From a checkpoint of a small mixture-of-experts model trained on Wikipedia.
Size: 8 layers, width 128, 11.1M parameters.
Training: a variant of SOAP for the experts, 448M tokens, 6839 steps.
Below are experts of layer 2 (counted from 0) of a mixture-of-experts language model. Rows are named router (the router's row for the expert), gate (a neuron's input weights, with its number), up (a neuron's input weights, with its number) and show model dimensions 0-127. Each number is 128 + 32 x the weight over its row's rms, rounded and kept within 0 to 255. Numbers have three digits each.
Before each expert's rows: "mostly gets" lists some tokens that are sent to it at least half of the time. This comes from a sample of Wikipedia text that the model never trained on.

# expert 77
mostly gets: "/a", "bor", "″N", " Ne", " get", " Mary"
router:106080153093122049095170125100115105065108147107126179150130136070138167173193161122167155134151141126184134131110143107175118159173078137126126099075161155134164155165145154137157079188095138100053098142086081170163142140133098122165140153158119156091084120079067129139155090147108138151136109134184140146186131082133160070103137095122092127160078106135163119159143182102102155109146
gate0:154134143139123084191164138138117176143128117128134124179083121145106058098217140142142081138080124149136110107141099152151084133114125089146142142110159187123121135077120133152074173133132120108169140127109112160079044111161109113191149110154097063083155039082116146109110140122117118169113167097144124145080146118099152142141186157155094126099118106108114116126103124136035131092050
up0:142078135123133111095112141133172072167118046181133203139103127085126059109121093141124102150123194166159092142092146127121190139061131143113114103086158095137107150185113121112158071101118101106143158081128109132137099128122084146146138149151137186125144137115183155114133148077071088103105094140086114123165122123137061132158138071102092139173142150112173044138125136148119065079138
gate1:146135168162129086114161110116110118098171114071203155101122132067137124144141115137193141115113162080163147135148145132154168147140074108177176188110151114145116109113174107143116084153113152088094138152101116122195138090107142130147103161106126156088111088052074119118110122118103102107198158139168131190176092079114141057122123140108203094146096091108135125139095204157143135159094
up1:111127124149076111162153111160093159114129115052116108078105123120077128143123088130157116087088111138105164174174151152147111110187123124131107149150131080088187140083119225163128170167070111090147190134112194163151163179165139081148113093071097126173101147128159136101129116107106082062147101070124112109161108159162115157125125128152107176167188132078169126147142147126092131126136
gate2:195151125113114098071143139076162117116173131157150143140133131091154182152185071138142170159093098214081120130083132117137181109115106109074119131099165129161123085131138143139129139166174175139137123186100158111120087131114152125115175144159118108070123151116125080138118098111139099090168166153148040151143109064188177112102133141146126169164166126124084116162172184188148121139171
up2:067107164108166170138140106145123155164088104122118059162152097113074081070093205110122118130123156086122143114134140087118087144104122151142179141151137097152077131130094125162119111156111097158134149062146091156152163138124159119155155105070113123235146125100123137131089214107132153129120118103061155081112171131072088126143106048084107131099113127163157148118102161116098121092149
gate3:141114115127148072122164106107138096078141140119170138122098090010063167133201122152122140181139147125099144166140121125095098069051146108122157155092090133083141109077124064079115100118122134092123165096146082124111093126087162119149115107152084107143129130157079099169122123071181155131123147099136112159160142141140116114101157151148121089200091139160161152188072121126124085135165
up3:138140165149171128133093060114114157090131154096182174169075154124109120175101176124101127163132093076110147172136111152125111187161164092099121132100122122161098176153145143133099122111099107154110189111091118072142124097165109065136104114111125177131150128118133096141068179080140136123170082181117112133130117092159199074119095087114136159074192096155113142051105083146140086178145
gate4:147090102151135094128121128103129093136164222116183147106177172081164136093125211079112162136111129112142087128128121134099151129103139103111088145097107171113098132150101163109143075106120183076090161085143088100159156084135153133234148155117123171121134076080140079105105105139152117128089121133194141163114117138180142090137136071098117077154159141183149133121096125126185146142087
up4:113109113093150157088110120174170159124118147136106130131175143095150144124130091163113185123103087112130091116075095188070092103103131146102115154122119111097110126126142109125106143109156070094152134141181177077118190175164101178104055120182164178112119097089089176088121077156146091126111166078083208084059126138116178180122161117129160131103150120148107131157125164120116064108144
gate5:142166122132088090163120136105070141139130133128121206107102138104102143174142132082193175173119099053203123138146108162169143130164116149142115164089104107156104138146170128057108109171143165085153136094121102129135135216179085154145089158071155169078158181113091171118111130160144105091106105143135073132111133150137118103082125126092153125175141143106160139130091167151079165112187
up5:100105135132158141121050116129163184153167147106066077148102125073087183176156123118095085122138155072129109095091121105136170128120089098115172128127116056120167064070122157184174107118118081147105120216128051100109132117105130111117119138159142110148101129121148069100202106089125095085082151105113125104105092083141112119111118124157126099114187105130154147162139106113164087136105
gate6:128180110150156037108121118137129157173114200079171162142092111148159166126158135117147150082123100123124094136165115104112104120094098125119113124135150103088046159160182211135092129202159149073121134114167182153131141108122138152084122157142123155082144186081112144143121099130084124120128142130175102135122112189168148112108135108164159109108105134142171128145151237159090153171139
up6:095075116142055110141115122075104168178087139124127098150197127095086124094132113157151174165131075139103145099066104146131145084114092154140097138108106123178145122095128113151112193104135120103125107192081175108188092158158098200138107085081171069120115153130129089119095132129145103107110099143066089106123183109161142118071097107115144155111129156142149124046148073120147079130110
gate7:136136169117065093086150118076123106098135120130139118127139071142187146148151160110166159148069127148109117150120146142158133106139186102166166154103098150154190103128146174087107172160119108152109073133107153181141187126142141058093128096117140095129187098066041105170178182181103077135082129121149086165126118185113087090079137112088125123135103088102102095138140164124168140126147
up7:122138097112084101136138113088153131195100114123069110144170137126071098157118146139111085136082178182065107137097146183168104125171164131097144137095149105149167151117073182184159180160083146117118088160065112177117138118167086091126138112136170092142099116127162084130154140138091166086087130131120153125149101161127057136100115103128073167190171102122134095172085084144159083091141
gate8:106118149154157143115199108133151124090167169086110155148129108122131152117153144100169131193101193112058138164154145138125143111134079095144103120050105108134100177180119146116079096173186206083133100128123141138130160091135143102150142123172096106100151138105101142088067106071092084165148151143134114138186115094205156142152148150119106096144104102188128195158178120164104111147156
up8:131149138150103118173107139129135138125048154202081097066181131132113114148103198128153101156176096162124156130114148109113160135147159134099137137156144142143120158130162119101085210076149129164197150139140113118072105093209111082198140118115140121140098114165116166155162160114133132168150070054133127145097139151130140121131067154127141152173095088089086122156132071166180124147095
gate9:090123176101102129141087168145120142128134124119159197182099092118160158151091140084123194128169136130097085129123119095169148102143135132087124109126127120136097108180139208170155109142169131084180120076128137170115154170188117135119090169172092126088129093102158135174109161101122143158144159164175164112090092116161147060091115187159188148158119115062115130125196129105113109164194
up9:113090097090067137089165125164072106131122091125182125057159154147116074152103168152134081182084147077180081130098095106095067125133094143074109183086112118119128144147086139126154101074124147143122132126128142171092123147121126170180097102117170075154128151083145155068112110060116170145121132090097101121138184200116115144074124102137095127164113133109073104101114094110150127095089
gate10:165152117143138080124200097096135171109145071114136082115131160081071183150120066122130151067141131089122069134138113141133112135119091122148205120185159113097104108138152120159128139163106156105056114180134147137127168163066069173106116158135110117139163153178102135147141154138132116120112201144123104236165126100121173105108102074168130063154111125147133135134088104127093116110134
up10:161117127116121074061166165119146144091158110146168148141098151110117083159135115126163110197120165089142063161140148129128094152163108141120146141147136106125143085162119164144132093205060124120092099169092090101119128155122086177176040130165112137167146159172133089127149156168110078184153193094114125153145123105164197130066151147079115088187131096169134127143115158108113154142160
gate11:114185099111114149103171183165145165055097120133100128155152112102131134136206120144113162198066139131174134116127069135110108146118090104146129128158142131135065126143059086096087149162082110145121125045075089142174145085174080189121148123136167117094193120052132161111119187145146100126116108076183107112116147147177122097144088133123122106095132122081136130128127128155126127108163
up11:098151162174161100156157181035121146079110108129113116122136083144145094139086122138165102080158123108088192132133126160088097081096136121118119092134127121157121182069113087101165143095064105104152104158154141129062120128143141115108134148095105166182163168123089102074128176048099139129126086181142115179132130164120103189169149096157088116150096129055104121102151113101165101142155
gate12:160142104136094132080106099099097106113134167117111113080088113064165133179139051087104157122139181169162162115133071147125166130068085192172136147138130178160104144117121110095183194151102135096048094161136117150123117103104103088094177116136126135175111129071136107112168127131154131117127206138145082124114163140121125058086142142112146128140144090179151181117143076138093083114148
up12:140103123099160088105091169126059102140179169154154107138090121163048088187066127098115109117090104066143171221069082162104071104120119144111173183107116136177090157156121143140180140107154137131117121151110147148157144130145086129162134135082142111156213147128144173178135118087118154091112116111107135100158123158085098187137136090155092113137148108135148159112107152164099146156095
gate13:097141133148062168107156113094169176151110120117172194136144164083172202202135116154185162146131162158102111133131125134165136127123138097116140125075124119151125159126153131131116109167089137129132123114099143093165155149119111155168150171056134156057175088150067103149142088060137170091089141133129121095062131091140101098141113157107167108116149073159174111149146211144097171149100
up13:109132143117134066094129141148134070156089094156155097205038136123130130144152087066156104175140162169149044177091106173191163111172103151100142165125111146140166068132121200085128084103128113135134100096085083121145102177145141144118130114154080088139166133109118144130104145139165111075123139108054193153097111109132105159100130131095145109151125111122142091169104160113144155127083
gate14:067170118154145111147124178105177129115107170132111165127139122124123157190087133130134128131099142151193140110129108095090109071084169112214120073107172161140110120148131085178097137159168147112101117146102160166153110067155091090124101105116083118125114096134085093161094132153151158140173132175203142094155115192101154121123129133089097157107087126099110197151087175186154168072138
up14:192099159135161119096087066188154100143150108139128131066078185167103083112163068126039130093087140150080159119135171098100151164125143117108110125195136144121091154098127148078130117120115114112161129122151105101159136138166117078171099127094161148100123134103183195080122093156093105132101118135074186101122113119150076085162121141088177115125134166151073123122093141136092129192114
gate15:157103158137154155189102092087175172117128117114154095128113146130121166124132101073137186109132103105108118173129156114133129107118174133147073134119124128162134130172144177173117079090147187124098080116102115168167160088110136109159134097150143151106154096132117106132096075162170122131138232161099128143121081093138118018137120210104132106160115115208122171173180110143164122117157
up15:157090099127128095171173117143189172102073139119140134134150209029171129149099150092135140165154088060148155133157123109149131175144130145094113138140175176166105108122120123152152106125097200131092084116078147147099174105127095126109105109156120115147095099130171113115116099142142156216136186117128132117102119074152166069106168183081125104166106099110194145161128175129117110127155
gate16:138124151139093047172116170158157106193162125097145129143125145115130160173132116190137149113174150112082176179149199137179150112081116162143200154105137123102101155112180070132121158159164157105095178151137120154113120111144148142129140143130122125108093158083101126112162155149139101118098169161119081103101114110134152118085133104105066103149076183119239156096079149173155113127093
up16:158103176177161131122078152157153150146145138163099128145145231056105117152137137138135131122143145136109158092118114097166119181089156097129157110162092163154053194159198172134151152148143118148143099170071112148117114132123108133156142119122148122116103114140107134053092152089160152137149135199099093097112100126123113102131103184147079123194184147151076154087126153161111207107136
gate17:160121135177100081081101115135173097131125073147191125112094138116105230154131136145188121117135101160164091128141114102171158139134116132100161149138098214088102113138145108068087162157144097127152117112129125130180131094131163133076137147155085134171166157171060138143142127148127083102126162166117093177144116186125148082121166156120081056181105129167104140125097165155131164071157
up17:130137129082130124091132079130112145077118137077131126112092148146118088148156116138149102071124149098101165143138088105160077175101090133194112126174112070251138098060136169174106076140186130151148117134153117147122126186081133088171112131067136144132163088142180083123159140092149126117169150109113112078122108103145112082145065170104155111126147124119093175157168120111102084156118
gate18:103153069144109114122118143150134111007116089132157125156099078126103140172167132172154104151098230096151148146128081100139100126125160146182155144093134104098097110135138178104127092119122132127084155134102113113175145146084112132174095146123125168083167077079162158129120138113112150169159165107161140107218129129142069124162089106146151121151078145095114078076149146087108129158174
up18:098091111117144079154150165107129119098143119102147136148160145064142127128152157157158165118137110158064141160173165207134178125169092107082144145160158081157158091173155130126167099148104130121179143090116080104157108148088125135151110161178137137169093177122058128120101096107198110114083168135168143132094041094088169142139144150159102174152201154145128104136113149124052119136107
gate19:144199103173107100115087151129159149089140096179118140136079185112103191113129101093150222147082138147140128106153145153126133151121127087092167149140181071087144120209146138067113105111103112105121139100104097124062143072125144148157109114194123101103155131147094186110102164086116117121200176115144084165120147100161122121122116147147197078093134167158127143136096140122129178107154
up19:113125162171154097112122162147087124110127140179095139143123137117125139133112117062166199082142146143153130146152130146114082155143068033078177167136124111120051134161160168112092088134114108136157126173091111148208142095132075135137087122146116180129113130087146191160118061136082087106183123105126113159135104141136142081177068118132152088135100124138143095109123155161160160089061
gate20:077146190120174107163178117122118079094124129139132153098161157101121202186105115119152181151129148074134077140108103143108135125073166088152130088153099145157046172099128056092170149195131176109092085135131142119137132096176193136114138204115127154148107116127138138088107120118095149088066117192145116110149118119169188140170112126102132147120109145108160107116143133137144198155106
up20:122099114109100113095111145126175131060128128121108108106084130122119124126150093149145130082193135118190198120142061167087057100095145087122110148153168119097078127102141174137098088145140102045122067107151100089173128099125172142168125151124081146125129066119127164171140131086167129109121090121116134126189173150063146167145131142081197111117157130127126161143084077065137113161158
gate21:131162153149063088108131154100200088105079146112151158102128198134129096172170158122213110183116131140161168223164138112129057094139121117163081143127149152146117110127155193082114072189132141110160121099109092091156150153170130081182159125118178130113157111091118144124137164158160090114115170136172143114137166109130124088102134149131113100165109140130107132151079151156077158110166
up21:125131132127123138092094125115088142116136138098111102162140101199115113167138136125096132180117123100150074174171135066188128160109145062127129144106092151202162094099118091118124218139082094172110112192148175085142215131124115120093093172112117117117105087096107075119119082172097115117133146101145151141099075130091103146098125127098072183046153145120144124091165114128124122167102
gate22:143138202132098067136160157125083145073154129103131168121074169080132212127129158115159170104060161142140143122169120090165096094156097131131132123131173130097103097156121157120095122170154145098079104149088080084115114127105101122191137142157136182217159132098088131145108117137098105142157138147134130127158118088170125122131145103187124117141125114107145107169155161158214204078170
up22:076142101208146109170105114164130097139099145141093101100150145116114082188102117125155143142148135105133081106160158162117097184132119172103192078128136145134118132119187130094093114173115144159105173125145130160124136129158130194099078143143195196111086179140132158075117130193108093168091137130128121115111109142170139149113038152134064073104172174134115111132156101134113166171076
gate23:200146118126107083094147159094127109063091096087111116177136102058164186174131137145170179135126122092146117099130111159164186184113136101122149148114106093184107098117146097130051118172109176073106148111078092113119164129136098093140127184164126144118136157100160105140144069131130111136053137100086093109142094111096132134077077111083126114110089123123165085145122180168109171167152
up23:133084138117086177140137107187137088140095129112052072073113158138101150169145146075109136111095135129090141173155148123097121180106153163149064121113125116057051148143161166132098144134127153126134186084143124173123173104128132131158134121150174106174076162137096155050182198088149158103089114151104133150137142156144124146097150157108127080163103115182123148168132116147086100064116
gate24:128101170111116110100117124095095125099137162092195196173104151056150146231112158136151145137092132104202122129134084123136146125165106122108144125104166134159125114070107159135084075133158122188105129104141098141169148167082156168134106130091122146188101109102174141153108135112169109161168179128163130132158089151113180150074147066180107174137123143089157164139097178179100123104114
up24:113132110137102101118114151108207182107087095151111105123089126087113121126142115130113168073167111127126156139117114083092085093178148105075069122179099107167071104158148132106090145112093091072154160057139159087081096156204133153114179177131124106121111116105156160175150141116162127117089117137101127072129153097076122184149117097117188171102079087194154168112125083106127120144146
gate25:163070087116145082135120146103142177173097115110167184072132077137095116161177118167155165148099102180097120164100173113132144141107155130155168119112078191112088134147154154156123146164090142130068111111120120109144144173099186180171150155058201125087129095089102162154144124130103068123128135175125122109119152119175162070137137149182116114170089107118145111153164116140211120095107
up25:140126125098148151171153117099135135112191151158158110108118127073177111129134159144113143109125159150125099209096147181140077102134117179053172085086112163159103166132125128156122098113052160135109118149102161192127111084105119069186109099116141098108081112069123159143098088155134083109153143189095119164115176112172162148142187092087102143197148125167142128164161077158106116112121
gate26:054177123128184054085168157125127079137102158135134129093129085076100189118146123163165181151113226123141139125129145135129163118149114155122124092131145146118109091108127123119088123093159173062109118074089122141129114095103173067165122105135142149074089154106082181112162148134150148144084152197126150142199138107150158145148125104151145127179165100118200087156108165149155131117110
up26:139154113110118149164119171118130072107143084113132132127081088140106168060137153093095132152136157167137105217125166187119128124078131094099114171132127124129206143082087091162086083128133099167154097155138087150145143115117047127162152111109105125166167118106157132098100142113109129137178125138082069189134160156119071114116116148131179047170116157135149164142086090075133066119151
gate27:114115136139100083139132143128168168117144107136140103144127113087085095108177112118180128107087162137093128127097135174142146091132098146008148046098163159141180142144155115149104125117122124104145094102108122148179130089152181083196138122205096107116114104102095142166127177134092162126098228166144164148116128100172077145121115122140101160115131080137122143144093190100090129071113
up27:138150151158124134107144129208065137171094111114165112100081161130117129137141090108122159107151127120157168148177153077141129084130160133152208155147109128149123166188141131145172085101166140091144077105141058094141118099102133121105149144090136131121151102144144188111139064129151085141167080073084117095093160155082130066117186101164146121106186109129151103108103082171133157217146
gate28:109134154180104096112120161133064155084143143136155119168119134070132124143161179109171149150130152108107113158182136146069131173143122140131121170070126139130118068182136163153164141175122158096129143114107129139145090126186152148165140140132191153099113140056118087148127159137120143140129173140203133083105149085139094104149124095085134051195086144092154189138196178154119202125130
up28:077154184149183155117056177135095115108161108150129126137097132094120094077158128111141132157095114183130105150143097124177134094152142129178130136084140108138165088115174178115127122156099149125148121141090154107094107209191142159153120118180128110119094078109090172141063159121102097142142113181118127140176159068168091050162143085086141078090126113149166057151141138126109166149097
gate29:163192082152168098130083136111117183130107132131138106129111091099123130161150104122167135132161109135130179088120082146084127119170051136123134121078168187093107109093162136161131194130147196077056128139101154132142092122140176129148131066158100160144170098102092153131179099138134118110099173113160153122090210135184127108182094129122095136150082120118207102164154179114142108105129
up29:147119149101086178145146132100157173114088107163019127127154039182084151117099136133086133127105094101082088143124133130121129145045143136143133141140162100101138121095083106117129163138090099142153153163150155079073120155166131096156085163107118089137124188134151092123125148162095171150097059076101129134098128182096109108095126172178127117132128206095075170100154133121134096129145
gate30:172096134153109112138140117052132159088099154058128154172151123083110167122088162117115115135129139161115164138142154160148113114125111108145113152121077172143165148092138109119167149098138140062031184087136069131175118110115114154178132178161053099128087127137122128134092179121134153118167159156127101118120118108103133171137149093159120152157090112034147084199154080188144128093118
up30:030124132141132116190129148138119145093187106119146160159143117138137151142125076100149144158118139149155135135185173131190054110091111115174092098099079115186141157151100124151096181063199077111163110114118067097131118130132141129154173187129083164115116151133064086162141098166133155187151136152110166118071131109095113127115112142144129125057102083110115116141157153161145087126164
gate31:124107105100068117120098203123176115124188122117157114148183120096179151155167132162185156153135121078166137081103128118122200108113117144131091171105133128118089097112087170126175143157139100089135134161113115149185134095120154149216154144177120141130110147089063138167144143118132101149139169104196094118110138117125092164080166126149145129143071068156141160121185115116059153070096
up31:113116147134123101066142100109123085089093140106123151092065155205097148133099097142129167049123081122153144089123100097081104109120172092088133147169153082119162108165136120119158119116076118157118110151091159135084143113127097094097130179121157071070169130182237142188146073132101119131095083157144105172103100123091117104090159140117161095085102160151170104120095103167120139139131